config = dict(
    n_layer=10,
    d_shared_expert=64,
    activation='swiglu',
    normalize_top_k=False,
    balance_bias=False,
    vocab_size=8192,
    tie_embeddings=True,
    batch_tokens=65536,
    train_tokens=390200000,
    steps=5954,
)
Below are experts of layer 5 (counted from 0) of a mixture-of-experts language model. Rows are named router (the router's row for the expert), gate (a neuron's input weights, with its number), up (a neuron's input weights, with its number), down (a neuron's output weights, with its number) and show model dimensions 0-255. Each number is 128 + 24 x the weight over its row's rms, rounded and kept within 0 to 255.
After each expert's rows: a language model's description of what the expert responds to. This comes from a sample of Wikipedia text that the model never trained on.

# expert 49
router [ 95 106 123 134 133 121 134 122 124 155 160 153 155 102 120 160 132 135 105 136 147 146 134  92 108 154 147 180 124 124 167 106 124 135 150 140 127 104 121 142 145 100 136 126 145 100 148 138 157 150 133 108 146 132 141 121 116 127 130 112 129 119 136 153  85 126 189 147 100  99 178  98 132 141 117 147  97  96 127 146 114  97 126 103  87 124 124 129 145 116 171  93 123 130 144 159 123 140 159 143 114 131  75 130 106 108 137 129 143 140 119 168 110 159 127 163 110 140  99 175 147 154 148 151 144  86 145 130 145 137 120 128 147 100 171 103  95 104 163 138 146 154  86  89  98 131 152 160 100 145  84 157 169 150 156  92 153 137 152  79 110 111 120 110 153 132 125  92 180 149 135 109 102 151 105 152 137 147  86 112 132  93 111 135 112 119  91 118 126  57 165 144 134 105  99 142 146 154 159 179 122 138 150 140 100 101 148 153 127 136 119 162 128 146 154 158 181 151  98 120 123 126 112 139 115 177 125  98  77 152 162 149 124 120 167 128 104 136 115 143 115 171 109 140 177 148 150 134 157 153 122 142 149 132 143 158]
gate3 [147 122 194 155 123 125 113 165 107 188  90 177 174  87 144 122 117 149 142 107  73 122  93 109 135 141 128 132 128 127 170 107 109 161 163 140 125 169 125 120  48 164 124 112 104 125 138 124 120 137 162 127 147 122 125 139 140 140 110 101 151 140 141 112 134 114 137 122  76 114 134 125 172  91 115 109 138 119 139 159 127 137 110 112 119 159 158 154 147 124  88  97 127 116 136 112 134 106 162 124 138 136  97 123 143 125 122 124 107 150 110 144 117 114 126 135 121 159 175 116  93 128 150  97 140 105 108 104 129 130 116 134  89 129 123 118 156 127 156 116 111 165 113 143 110 158 121 111 109 172 118  99 169 150 138 126 126  98 119 106 146 105 159 137 127 123 128  75 138 132 134 140 132 116 127 105  73 134  95 127 132 108 121 137 170  64 148 171 132  72 161 124 139 167 160  94 120 173 130 136  96 131 136 108 100 109 153 123 105 122 120 111 152  88 122 133  90 125 126 111 118  92 155 124 126 135 157 116 169 146 142 134 126 122  83 115 111 194 162 127 120 158 143  77 120 143  88 123 139 112 173 137 150  98 114 113]
up3 [142 118 155  96 177  76 148 103 114 120 113 102 128 132 157 122 132 135 154 112 166 142 162 153 144  99 136  92 112  83 153 158 114 111 149 127 171 128 110 118  82 148 137 129 140 115 137 114 126 128 133 134 107 106 129  71 134 117 140  91 145 125 101 119  84 127 143 105 106 153 129 127 120  83 115  95 160 134 141  90 129 104 113 120 104 108 122 164 110 152 138 127 125 120 110 144 173 102 136 129 108 154 143 112 129 138 148 118 124 113  86 127 147 195 104 153  82  84 137 126 156 113 160 170  93 184 168 124 100 143 151 171 171 132 109  84 130 121 109 144 117 109 119 113 155 173 136 108 165 115 160 123 145 126 124 176 108 125 109 110  94 127 154 115 112 119 123 126 101 123 112 176 137 145 143 112  97 140 142 143 152 112 129 150 148 107 151 145 162 132 130 109 101 154  94 158 114 120 147 108 103 121 201 152  83 144 154 119 125 147 116 153 145 160 149 121 102 161 165  82  99 104  95 132 129 105 131 126 139 187 128  95 126 139 134 120 116 140 120 120 111 119 101  93 137 130 116  88 148 191 123 128 129 111 118 106]
down3 [160 138 118 106 147  99 115 126  98 116  91 107 158  68 119 100 126 164 116 101 111 175 113 147 123 112 102 101 155 118 119 181 154 150 128 125  85 117 138 114 134 158 103  83 160 130 125 134 107 110 110 100 146 132 132  93 156  97 139 124  90 122 165  89 120 169 135 113 126 117 137 115  84 108 117 128 125 121 121  92 114 110 107  88 153 153 142 173 120 123 109 101 145 137 113 112 136 143  67 127 104 122 152 130  72  87 121 153 118 133 137 132 120 120 124 175 136 103 114 108 127 185 111  87 107 100 118 134 141 112 155 140 131 107 108 166  75 102 165 114 139  75 125  88 115 109 102  95  89 109 153 147  89 139 132 150 116  81 160 112 109 163  96 130 157 162 136 147  87 154 103  99 155 139 155 149 116 131 118 160 145 174 168 151 133 172 150 142 131 137 121 113 152 118 164 157 134 113 128 114 121 138 130 112 140  89 117 108 161 140 151 111  76 127 120 157 147 106 145 127 147 111 138 101 122 135 127 136 102 173 136 119 152 102 127 137 135 133 106 114 143 104  89 163 151 143 117 128 114 118  89 136 130 140 152 176]
Description: Rare-letter name pieces and table pipes. Fragments with f, j, m, z, v in foreign names, plus pipes and numbers in vote tables, e.g. Masjed, Murtosa.

# expert 39
router [125 146 168  89 139  97 103 144 162 152 145 148  98 120 122  96 101 157 132  99 119 129 143 151 113 110 131 123 121 133 143 144  85 156 168 127 152  99 146 101  90 103 158 104  77 177 138 143 138 126 129 111 120 141  98 128 143 168  98 105 146 138 147 144 127 110 148 134 110  94 115 153 124 115 176 148 116  94  80 120 124 129 108 142 114 147  94 130 120 111 114 151 128 127  88 132 136 177 113 136 115 120 117  79 121 144 114 145 161 103  95  87 163 138 116 143 163  88 140  95 131 122 100  87 125 154 125  68 161 100 134 132 122 142 129 100 122 157 123 114 110 139 149 119 111  98 153 138 127 122 113 146 169 168  97 120 127 162 101 125  99  81 102 129 182 118 135 143 122 178 126 140 135 146 119  90 149 167 132 121  92 131 125 132 134 149 132 141 132  95 157  98 116  87 121 100 169 129 131 133 131 104  73  89 149 165 151 127 125 102 100 151 112  86 148  74 108 134 113 161 113 176 137 151 113 173 132 136 134 170 110 110 141 142 125 157 117 129 156 136 114 162 122  99 122 120 155 109 121 174 110 157 141 170 123  84]
gate0 [110 150 157 115 167 122 105 125 123 134 135 139 106 170 136  95 104 116 105  79 135 161  97 109  91 109 126 119 155 105  95 151 108 110 122 163 150 144 132 103 113 128 124  97 109 166  93 120 133 130 145  92 127 127 125 130  83 138 105 132 134 183 148 112 144  93 145 120 150 121 123 108 129 153 150 124  89 116 125 140  86 149 169 120 138 101 123 112 149 142 129 101 107 112 126 138  74 135 121 118  90 175 124  95 166 142 158 117 113 130 136 118 142 160 143  85 125 121  61 109 140 124 137 157  80 143 112 157 147 137 131 101 155 116 144 188 144 104 100 126 132 116 139 151 152 139 148 195 114 131  73 153 135 127 144 137 186 146 135  98 135 120 134 145  95 109 120 125 155 153 119 183  93  93 210 127 163 118 115 119 118 187 132 115 154 150 139 135 145 103 137 128 130 147 109 138 156 122 140 126 127 124 171 112 132 118 143 115 134 146 107  69 142 143 124 131 156 143 102 148 128 106 161  88 151 153  96 112 130 160 123 140 162 120 197 123 129 129 131 131 184 133 139 108 120 135 152 134 125 147 117 122 135 133  87 141]
up0 [158 152 138 130 125 157  89 109 127 142 122 117 128 112 112 151 145 110 102 129 114 113 164 162 114 114 147 153 136 102 115  94 105 110 160 127  96  91 142 113 176 133 132 129 150 123 144 125 169 117 137 130  72 164 143 107 147 125 147 117 167 127 180 113  91 121 119 135 114  57 128 126 143 127 135 109 124  95 156 147 123 123 113 136  97 140 125 131  81  99 171  75 112  94 130 123 164 116 167 120 138 192 130 164 142 175 122 138 116 143 134 152 149 136 125 126 115 121 141 124 121 110 175 124 140 132 125 135 102 106 134 143 160 149 108 153 157 144 146 105 125 116 157 109  75 121 124  99 133 102 102 127 129 109  86  92 118 124 146 119 124 104 128 120 144 127 117 127 110 103 102 118 138 123 115 128 148 155 180 125 131 121 103 149 115 103 108 120 110  93 121 146 138 134 109 128 117 150 190  89 107 132 121 121  97 140  85 159 119  44 146 167 126 118  91 153 124 114 140 141 137 128  67 146 116 152  90 127 103 100 189 113 100 126 135 109  74 110 128 157  82 123 132 111 158 172 103 163 139  82 151 121 144 106 150 132]
down0 [131 134 104  97 126 138 142 111 189 108  98  86 151 140 137 186 124 129 139 124 116 123 152 154 148  88 120 147  99 125 110 121 128 122 119 112 124 122 145 125 139 177 149 122  92 128 149 111 110 145 140 117 106 179 125 158 172 153 147 126 171 175 162 121 136 120 109 122 151 115 144 117 125 179 104 166 118  99 168 135 133 152 118 120 112 123 132 155 104 124 170 169 122 119 144 155 125 106  98 126  85 123 115 125  97 142  83 141 159 105 141 138 134 152  83 163  87 145 171 127 158  96 139 149 136 110  91  99 102 137 156 217 146  89  98  83 139 141 108 140 143 144 140 121 133 152 158 111  96 147 134 102 124 153 140 109 160  99 105 112 120 132 108 129 133 129 162 108 122 137 144  77 150 120 178 140 165 147 136 126 152 178 111 124 117 128 123 129 133 168 120 112  85 156 135  90 128 126 139 108 184  98  81 169 130 115 144 135 123 159 112  84  69 107 131 136  93 113 138 176 114 115 124 133 149  94 130 122 129 122 120 142 118 125 143 114 127 138  99 140 140 160 148 122 156 109 113 142 134 116 126 142 137 151 175 109]
Description: Mid-word letter chunks. Short word pieces after a word's first letters, often in verbs: gl-im-pse, l-ov-es, ac-kn-owledged, imp, prov, rev.

# expert 9
router [141 121  77 116 136 123 110 148 113 189 140 125 128 135 143 126 110 143 143 148 116 101 141 118 192 131 132 103 107 102  95 132  97 104  85 121 142 149 152 138 147 113 114 103 128 119 112 106 132 162 119 112 137 148 105 104 108 100 179 164 126  79 175 146 169  95  75 130  95 147 117 164 140 129 136 105 140 157 143 136 109 159 103 131 132 100 140 122 141 143 113 126 143 119 131 134  78 146 133 153 102 145 129  97 158  92 109 106 175 116 122 124 145 118 126 139  91 158 115 111 115 157 117 182 100 120  92 140 127 204 153 108 158 135  99 132 142  98 124 132 124 149 111 150 157 146 133 122 146 133 127 119 150 113  94 154 108 137 117 134 114 170 137  97  78 103 195 135 130 124 127  76 110 134 115 122 137 133 126 155 104 127  87 137 143 135 138 128 110 100 152 115 138 165 173 137  86 119 157 163 134  85 165 143 147 115 133 115  95 140 164 132  95 156 115 154  85  99 180 167 107 121 160 119 131 127 120 131 122 126 155 152 167 129 104 122 116 156 161 104 140 115 115 129  76 137 149 104  92  87 110 107 103 134 110 133]
gate1 [162 109 136 165 145 125  98 115 140 108 169 129 148 142 138 117 142 161 120 135 149 106  80 137 119  70 101 131 123 118 142 108  91 138 124 127 167 144 116 131 102 136 157 105 142 129 100 182  92  89 152 135 101 149 124 125 159 145 166 222 120 114 155 156 136 148 142 166 125 136 124 163 168 162 137 109 129 141 103 129  93 156 106 122 110 108  98  63 131 118 145 121 123 126 186 111 110 135  91 135 137 127 122 135 119 150 126 150 108 109 119 148 120 154 126 140 122  90 101 129 108 118 129 130 137 114  67 153 118  86 154 123 128 126 100 177 149 104 103 113 117 107 134 162 128 126 107 106 113 167 129 158 138 137 137 155 111 169 119 112  90  93  98 129 138  97 137 166 153 178  94 118 146 150 157 129 133 108 132 103 142 108  83 121 129  79 150 133 161 122 150  96 136 136 142 156 125 125 136 140 133  96  70 118 133 161  98 162 150 176 126 125 117 110 101 131 129 109 141 125 141 144 153 167 134 145 136 123 165 139 125 114 117 105 140 109 105 167 111  97 152  78 137 189 131 103 151 109 123 119 114 149 124 102 106 114]
up1 [129 175 141 154  90  92 122 115 128 117 119 216 127 153 180 175 104 140 135 126 125 154 116 121 157 133 190 140 130 156 125 135 184 139 126 124 140 109  77 123 103 110  99 112 128 144 105 101 141 114 131 128 146 117 127  90 118 143 147 130 116 172  84 153 116 139 142  95 119 152  91 137 114 106 130 137 120 111 116 137 129 136 148 143 124 154 117 121 134 129  83 122 133 153 164 146 138 152 132 125  92 111 113  81 138 122 141 161 110 130 124 138  74 151 129 134 149 142 109  99 159 155  83 173 159 137 143 116 106 117 187 152 135  95 154 121  82 142 128 123 116  90 138 107 127 136 119 164 161 110 133  88 123 147 126 143  88 119 139  98 127 172 110 117 143 124 136  95 172 142 129 123 132  91 137 123  93 184 168 154 125 138 104 149 102 127 117 104 135 171 149  97  87 141 133 122  91  70 100 134 136 103 132 129 130 115 170 137 143  73 150 133 161 140 123 103 117 125 123 123 126 152  99  94  92 108 120 144 136 115 134 141 147 149 114 133 121 146  88 128 120 162 125 114 159 126 140 107 106  89 121 170 164 125 102  92]
down1 [114 170 117 130 138 123 132 183 122 166  80 179 134 117 144 168 111 142 150 146 137 136 141 127 117 125 123 130 184 158 161 118 118 122 100 127  94 112 126 137 125  95 149 125 154 135 117  97  87 136 151 159 113 131 116 146 141 113 116 137  76 134 140 126 110  72 150 115  95  89 156 152 102 104 125 131 183 102 114 157 101  85 130 126 127 129 141 137 138 120 143 142 114 118 102 137 163 114 146 114 101 110 145 125 126 110 171 162 104 136 114  89 103 150 129 128 138 137 155 108 105 147  81 155 177 124 161 161  86 113 147 107 115 137 116 139  80  85 124 120 138 160 125 128 108 123 122 134 124 112 149 154 152  70 147 151 106 149 117 109 117 103 155 152 129 133 161 128 138  96 145 157 116 135 125 126 129 115 111  79  92 145 110 184  92 123 105 124 135 173 135 116 128 119 125 160 159 155 114 124 122 133 113 131 140 124 159 144 149  96 103 155 142 137 122 132 118 166  69 138 142 147 161  94 133 167 182 163 192 124 119 146 147 117 120 165 102 111 121 165 160 172 143 132 133 134 104 112 147  98 129 166 140 170 146  93]
Description: Coordinate digits and abbreviations. Digit pieces inside decimal map coordinates after degree signs and slashes, plus abbreviations like Jr, sq, Inc, etc, www.

# expert 37
router [125 139 133 142 173  96  85 135 114 140 156 127 170 144 106 130 139 128 126 114 125 138 131 142  76 105 108 138 150 127 176 146 117 136 167 160 149 105 136 124 108 145 153 119 139 107 161 121 138 130 127 138 128 133 139 143 149 137 135  82 149 123 135 148 117 136 129 151 110  98 144 101 133 106 149 143 145 118  72 128 116 112  69 128  61  90 104 105  96 113 164  77  97 168 110 113 115 127 153 114 120 157 128 113 111  94 108 151 152  99 128 100 142 101 109 140 142 113  86 137 143 120 174 102 138 135 148  87 134 126 163 129 127 187 147 130 175 160 178 141 153 112 127 116 127  96 167  78  91 130 145 124 133 137 128  97 115 129 100 128  98 115 169 121 156 103 147 166 125 140 147 129 123 125 119  87 119 161 151  93  85 107 100 155 140 132 119 116 131 100 152 168 125 108 115 185 111 131 105 110 134  99  95 128 129 148 144  91 152 135  82 111 135 132  99 130 167 129 135 123 114 116 105 127  91 139  86  82 115 128 164 108 111 137 175 115 115 168 183 155 151 160 106 131 162 121 149 169 145 125 162 117 113 106 132 122]
gate1 [102 172 125 145 112 127 120  93 140 144 153 123 150 146 186 109 137 101 106 170 171  98 147 118 111 112 159 174 156 109 145 127 189 189 118 112 107 121 130 104  98 108 139 129 159 130 139 115 130 116 128 129 113 138 125 150 168 133 105 145 166 166 140 170 108 156 137 122 100 128  90 158 103 136 151 149 145 114 152 111 128 124 167 186 145 160 160 137 101 104 125 159  79  89 121 121 103 160 116 120 119  95  82 163  95 114 103 162 150 118 111 128 158 118 175 120  94 109 130 155 117 132 155 112 139 145 144 133 177 146 129 130 128  96 135 136 124 121 141 118 148 135 112 142 128  90 156 150 130  83 152 102 130  94 133 128 167 123 147 164 141 133 113 127 137 159 146 113 191  83 107 161 149 141 116 138 133 123 107  90 116 146 148  93 141 152 116 117 113  98 102 100 105 146 122 126 111 138 133 141 125 125  85 154 164 138 151 133 157 121 126 115  81 112 132 131 104 105 128 163 158 120 112 111 138 125 107 133 139 130 163 121 119 119  94 147 127 121 114 147 102 152 143 149 170 180 124 160 134 118  92 101 185 162 164 163]
up1 [132 111 115 195  99 108 141 142  85 105 121 130 149 158 140 108 182 155 147 105 140 127 133 121 122  95  90 117 147 157 138 133 127 144 140 140 110 160  97 137 140 140 123 147 146 116 110 135 125 149 113 187 121  72 167 150 133 109 127 132 115 148 101 154 144 166 130 143 142 121 123 144 106 110 127 103 125 123 136 136 133 128 116 149 109 131 105 104  92 142 139 149 117 161 124 135 162 105 108 157  58  82 138 188 111 136 144 120 110 119 161 130 124  97 132 123 163 136 133 143 134 124 148 168 113 129 131 121  86 110 143 115  99  96 127 147 123 165 126 121 103 143 126 166 118 135 130  92 148 132 129 154  99 113 126 138 128  99 169 141 101 154 124 106 122 115 142  43 128 128 132 140  78  39  82 121 123 107 145 124 131  97 127 139 143 156 136 120 124 136  78 144 111 117 128 133 105  94 126 111 119 116 162 124 122 102  96 126 127 125 140 153 122  96 140 143 146  89 150 184 168 108 139 144 133 178  87 154 108  99 123 180  92 143 132 126 136  67  80 155  87 144 141 149 150 157 123 132 145 136 110 140 150 149 129 124]
down1 [139  93 135 133  70 143 123 127 161 165 166  78 111 136 122 108 131 158 127  97  70 139 135 162 141 140 123 100 140  88 126 179  85 153 128 161 141  89 128 159 134 129 136 131 114 137 135 120 132 157  69 137 135 112 135 111 123 148  84 120 138 114 157 118 151 170 122 109 124 107 118 116 142 122 115 127 153 117 172 139 103 116 105  97 121 124 104 148 157 120 110 120 147 115 163 105 130 138 154 128 156 140 132  78  66 153  90 110 118  78 112 118 140 135 122 125 107 173 161  79  92 178 137 151  95  97 106 108 117  68 144 160  83 104 165 121 122 136 150 108 132  79 118 113 100 133 149 108 147 149 131 148  97 135 126  84  92 132 135  94 123 141 134 138 134 142 155  94  94 129 152 108 131 108 107 160 129 140 124 126 125 118 122 147 114 165 117 178 163  88  95 138 124 160 104 116 108 165 158 173 144 108 109  92 140 133  89 117 155 154 134 152 115 172 109 141  96 113 118 101 139 136 134 158 118 192 112 153 117 130 128 119 128 134 119 141 141 118 143 125 132 113 176 152 129 116 110 112 124 172 149 128 109 122 137 125]
Description: Vowel-led word endings. Word-ending pieces like -ary, -ate, -ine, -ie, especially vary in varying, plus pipes in election result tables.

# expert 7
router [127 101 172 127 134 115 104 105 113 105 161 111 127 128 138 114 162 118 175 115 115 154  97 177 165 131 120 129 138 139 162  90 134 160 161 152 129 138 182 116  89 114 160 100 178 151 142 147  81  92 124  78 132 185 131 120 130 169 129 118  80 164 135  97 110 156 154 132 108 108 119 103 141 136 142 141 146 106 127 163 142 178 130  93 143 147  88  92 148 126  90 108 132 142 112 149 119 123 114 163 116  91 133 124 130 161 167 152 131 121 121 135 157 103 128  92 149 129 116 119 142 137 127  84 109 136 140 142  95 161 114 153 138 114 123 159 143 120 160 124 133 124 146 147 112 109 116 171 121 160 134 138 124 146 116 152 122 115  95 161 146 123 118 139 147 136 102 119  69 152  96 148 103 145 101 137  86 127 112 163 141 118 168  94 121 106 109 167 101 137 156 118 164 127 109 134 125 117 138 111 129 113 159  94 147 123  92 152 163 130 132 103 142 115 125 106 102 117 139 135 161 136 116 168 147 166 123 128 148 138 152 119  95 163  80 127 150 125 104 163 135 110 155 159 113 175 127 120 167  88 169 165 182 105 110 106]
gate1 [131 109 115 132 128 136 140 174 163 184 135 147 111 158 121 172 139 127 117 130 154 109  89 114 120 118 126 118 123 135 153 145 128 133 130 109 160 166 139 118  88 135 160 125  77 119 153 124  80 124  98 112 124 123 104 159  92 117  87 130 151 117 150 164  81  85 163 122 150 125 179 162 126 130 110 147  93  86 116 122 121 113 111 137 147 122 130 107 149 119 147  71 119 118 110  94 165 173  97 117 131 152 100 135 126 163 115  82 143 138 126 156 120 149 123 197 107 131  94 125 147 153 138 130 163  97 159 110 142 119  95  90  93 162 174 140 114 145 140 109 119 120 152 120 106 142  94 108 161 136 113  93 157 173 137 152 130 169 132 106 110 131 104 160 130 124 136  88 139 141 131 141 111 153 151 136 148 138 116 143 104 135 109 135  99 137 139  95 103  92 155 124 146 152 131 121 154 113 155 131 124 154 116 121 169  66 135 123 132  69  83 152 149 101 135 161 169 130 101  92 128 131 115 109 108 157 102 103 148 121 130 135 147 111 127 167 137 171 126 135 145 119 168  88  96 131 134 126 113 163 112 119 125 146 161  87]
up1 [108  88 132 155 160 112 113 110 109 109 176 143  97 140 159  96  98 113 127 128 169 161  82 128 130  95 166 148 135 128 133 129 104 177 163 157 118 105 136 129 117 135 147  77  75 147 153 140  92 109 131 107 136 159  79  99 122 136  86 127 135 141 100  92 153 142 157 100 123 124 143 104 118  86 163  81 113 141 118 102 147 132 128 129 170 106 116 141 140 125 127 153 124 127 129 158 122 141 146 138 159 121 126 144 159  96 108 132 126 112 119 137 146 156  98 132 156 130 103  75 137 136 139 134 116 128 114 149 135 126 127 160 187 119  97 136 127 137 153 134 119 138 146 110  90 114 139 165 160 159 131 133 161  90 128 145 128 179 132 150 180 172 116 111 151 100 127 106 104 165 127 141 166 125 190 110  77 129 109 123 110  77 141 103 128 129 130  99 108 154 162 112 150 130 143 152  95 116 131  97 114 122 140  84 120 102 129 158 152  95 119  98 165 121 141 122 141 104 118 155 181 178 134 127 112 123 101 106 109 165 106 115 155 148 133 132 158 125 113 139 173 163 102 136  99 134 108  78 148 125 133 168 127 124 141 136]
down1 [159  62 100 150  78 141 129 121 112  82 135 178 127 134 106 131  69  70 107 144 120 124 145 167 168 132 157 136 128 126 133 114 135 126 128 134 111 140 160 100 119 119 150 132 115 135 116 106 139 190 126 122 118 151 124 126 114 131 137 137 178 141 157 161 127  67 169 141 127  96 121  96 111 151  99 142 101 195 163 138 132 124 117 139 119 133 114 117 153 118 107 117 151 147 136 151 143 131 142 160 119 101 103 142 123 145 123 109 119 152 135 133 149  78 103 123 103  92 145 116 117 128 117 138 120 123 142 103 127 130 114 116 114 146 158 120  72 159  97 115 133 136 108 134 149 105  78  99 123 116  84 110 114  82  74 157 105 136 138 162  96 118 119 124 129 119 145 144 113 130 131 100 177 118 104  79 123 148 134 129 118 122 108  96 121 141 161 125 139 143 144 162 142  94 117 105 176  91 107 111 111 132 139  92  88 111 105 146 133 166 143 136 158 109 107 128 165 100 122 148 132 107 108 145 107 165 162 110 156 152 113 126 143 126 131 134 104 159 112 134 153 116  62  83 147  86 119  93 142 117 132 181 125 141 131  91]
Description: Mid-word verb stems and suffixes. Inner pieces and endings of common words, especially -ing and -ed verb forms, e.g. struggling, slowness, waitress, feasibility, raise.

# expert 0
router [138 134 175 135 128 110 115 130 139 147 133 105  86 155 110 117 121 105  78 142 135 142 119 143 145 103 130 126 150 118 129 101 112 143 117 102 113 152 152 108 139  93 185 103 125 152 128  91 157 145 112 128 152 154  90 147 122 116 151 104 160 115 113 134 137 132  91 109 126  98 156 117 123 134 159  84 131 134 108 141 167 144 131 106 136 126  98 132 165 152 121 131 140 115 104 182  98 160 136 135 102 124  94 131 126 115 148  99 138  76  92 147 148 122 106 150 142 163 119 149 105 132 123 104  87  98 173 108 132  76 142 100  99 138 136 131 161 148 118 155 137 180 162 107  66 115 136 124  85 110 110 135 173 160 110 144 113 130 129 141 118  82 182 117 133 114 143  70 121 171 160 116 105 122 121 114 107 157 142 100 140 141 148 149  98  92 145 135 133 151 101 134 149 124 103 162 141 132 155 116 123 121 160 150 104 179 162 134  86 149 133 116 149 106 111  89 105  79 128  90 109 138 136 123 176 191 158 111 124 136 119 136 141 105  84 109  97 109 141 131 110 163 110 121 143  81 105 100 117  97 128 145 138 153 134 119]
gate2 [105 162 160 136 131  88  98 178 149 120 137 159 112 134 161 130 116 145  97 116 148 148 175 126 172 120  80 130 105  89 151 122 137 156 137 125 158 130 111  96 142 115 135 128 109 137 128 113 123  85 123 130 119 125 128 158 126 132 138 151 156 150 148 127 118 166 150  83  88  88 175 100  98 141 159 114 127 134 121 147 163 110 152 117 130  85 121 130 119 153 189 154  70  89  95 132 111 144 103 153 107  98 108 146 103 126 138 198 142 104  87 114 155 116 125 123 154 125 107 127  93 152 136 108 195 121 123 134 113 138 143 155 115  86 114 147  89 152 118 143 157 142 131 120 108 110 139 161  97  93 112 134 129 110 113  89 125 129 126  89 121  98 129 154 126 134  97 124 119  74 138 123 129 130 136  66 147 126 180 149  81 127 124  76  70 103 130 152 159 131 100 123 124 109 150 150 131 144 129  97 104  93 108  97 104 125 124 138 117 173 117 141 162 116 137  69 140 132 130 178 114 122 151  99 129 145 162 150 135 112 140 112 120 114 125 136 101 124 145 114 129 125 116 102 152 119 128 156 139 120 103 128 147 109 140 145]
up2 [158  92 127 116 167 116 143 128  80 133 132 122 152  94  91 125  99 141 108 145  73 123 172 155 117 177 140 135 124 129 116 107 142 113 105 139 158 133 136 130  83 126 120 119  98 144  60 139 130 135 126 136  95 116 115 119 150 115 107 140 141 106 126 162 155 132 148 148 150 117 122 143 141 164 131 143 100 122 164 143  84 120 132  91 144 115  88 139 124 132 156 139 123 124 106 153 132 141 121 105 105 145 131 100 138 143 132 151 104 117 122 108 161 143 127  88 140  94 156 171 112  84 138 123 152 126 129 130 160 113 135 112 144 101 142 162 121 160 153 132 159 113 149 160 118 129 152  98 116 102 116 161 125  98 131 140 171 188 178 115  71 123 128 144 157 133 146 113 137 116 137 162 154 139  98 178 104 119 117 109 132  63 164 127 102 159 118 113 171 103 119 129 113 103 155 139 132 129 113 170 152 122 141  75 145 164 182  97 110 153 109 117 153 119 102 135 143 165 117  98 190 104 121 106  85 157 140 126 116 131 124 129 112 122 110 138 116  69 111 127 120 161 147 139 116 138 117  87 132 150  92 145 138 149  80 170]
down2 [130 133 106  99 143 114  85 137  92 147 118  98 150 153  94 142 117 168 132  67 140 157 141 112 106 148 138 103 127 108 133  80 124 167 134 110  95 127 110 107 137 112 103 141 137 100 169 123 111 107  97  98 130 111  99  94 153 140 124 137 171 100 117 107 164  99 100 166 103 108 152 128 160 130 137  89 126 144 122 139 137 166 123 131 143 165 161 139 116 111 116  90 121 159 124  76 120 125 152 176 144 123 122 158 128  99  92 129  97 162 144 110 105 167 145  83 123 192 122 112 114 125 136 141 122 121 118 155 129 134 162 153 125 111 150 123  99  86 144 157 125  74 123 115 152 117 114  78 122 155 100 142 149 115 123 100 133 120 155 150 125 181 122 129 166 109 148 141 125 125 123 164 135 105 101 134  99 134 132 133 136 121 106  71 145 154 113 138 148 161  86 159  99 144 103  51 139 142 146 134  91 126 121 165 149 127  95  98 140 131 172 118 119 174 122 160 158 165 117 109 131 141  88 152 121 131  80 112 146 115 166 169 140 118 120 114 126 107 158 133 164 106 117 148 128 137 142 118 102 107 140 105 143 120 132 139]
Description: Name-internal word pieces. Short mid-word pieces inside proper names and Latin-root words, often in election or sports tables, like Mont-cl-air, Ep-isc-opal, Ag-u-ilera.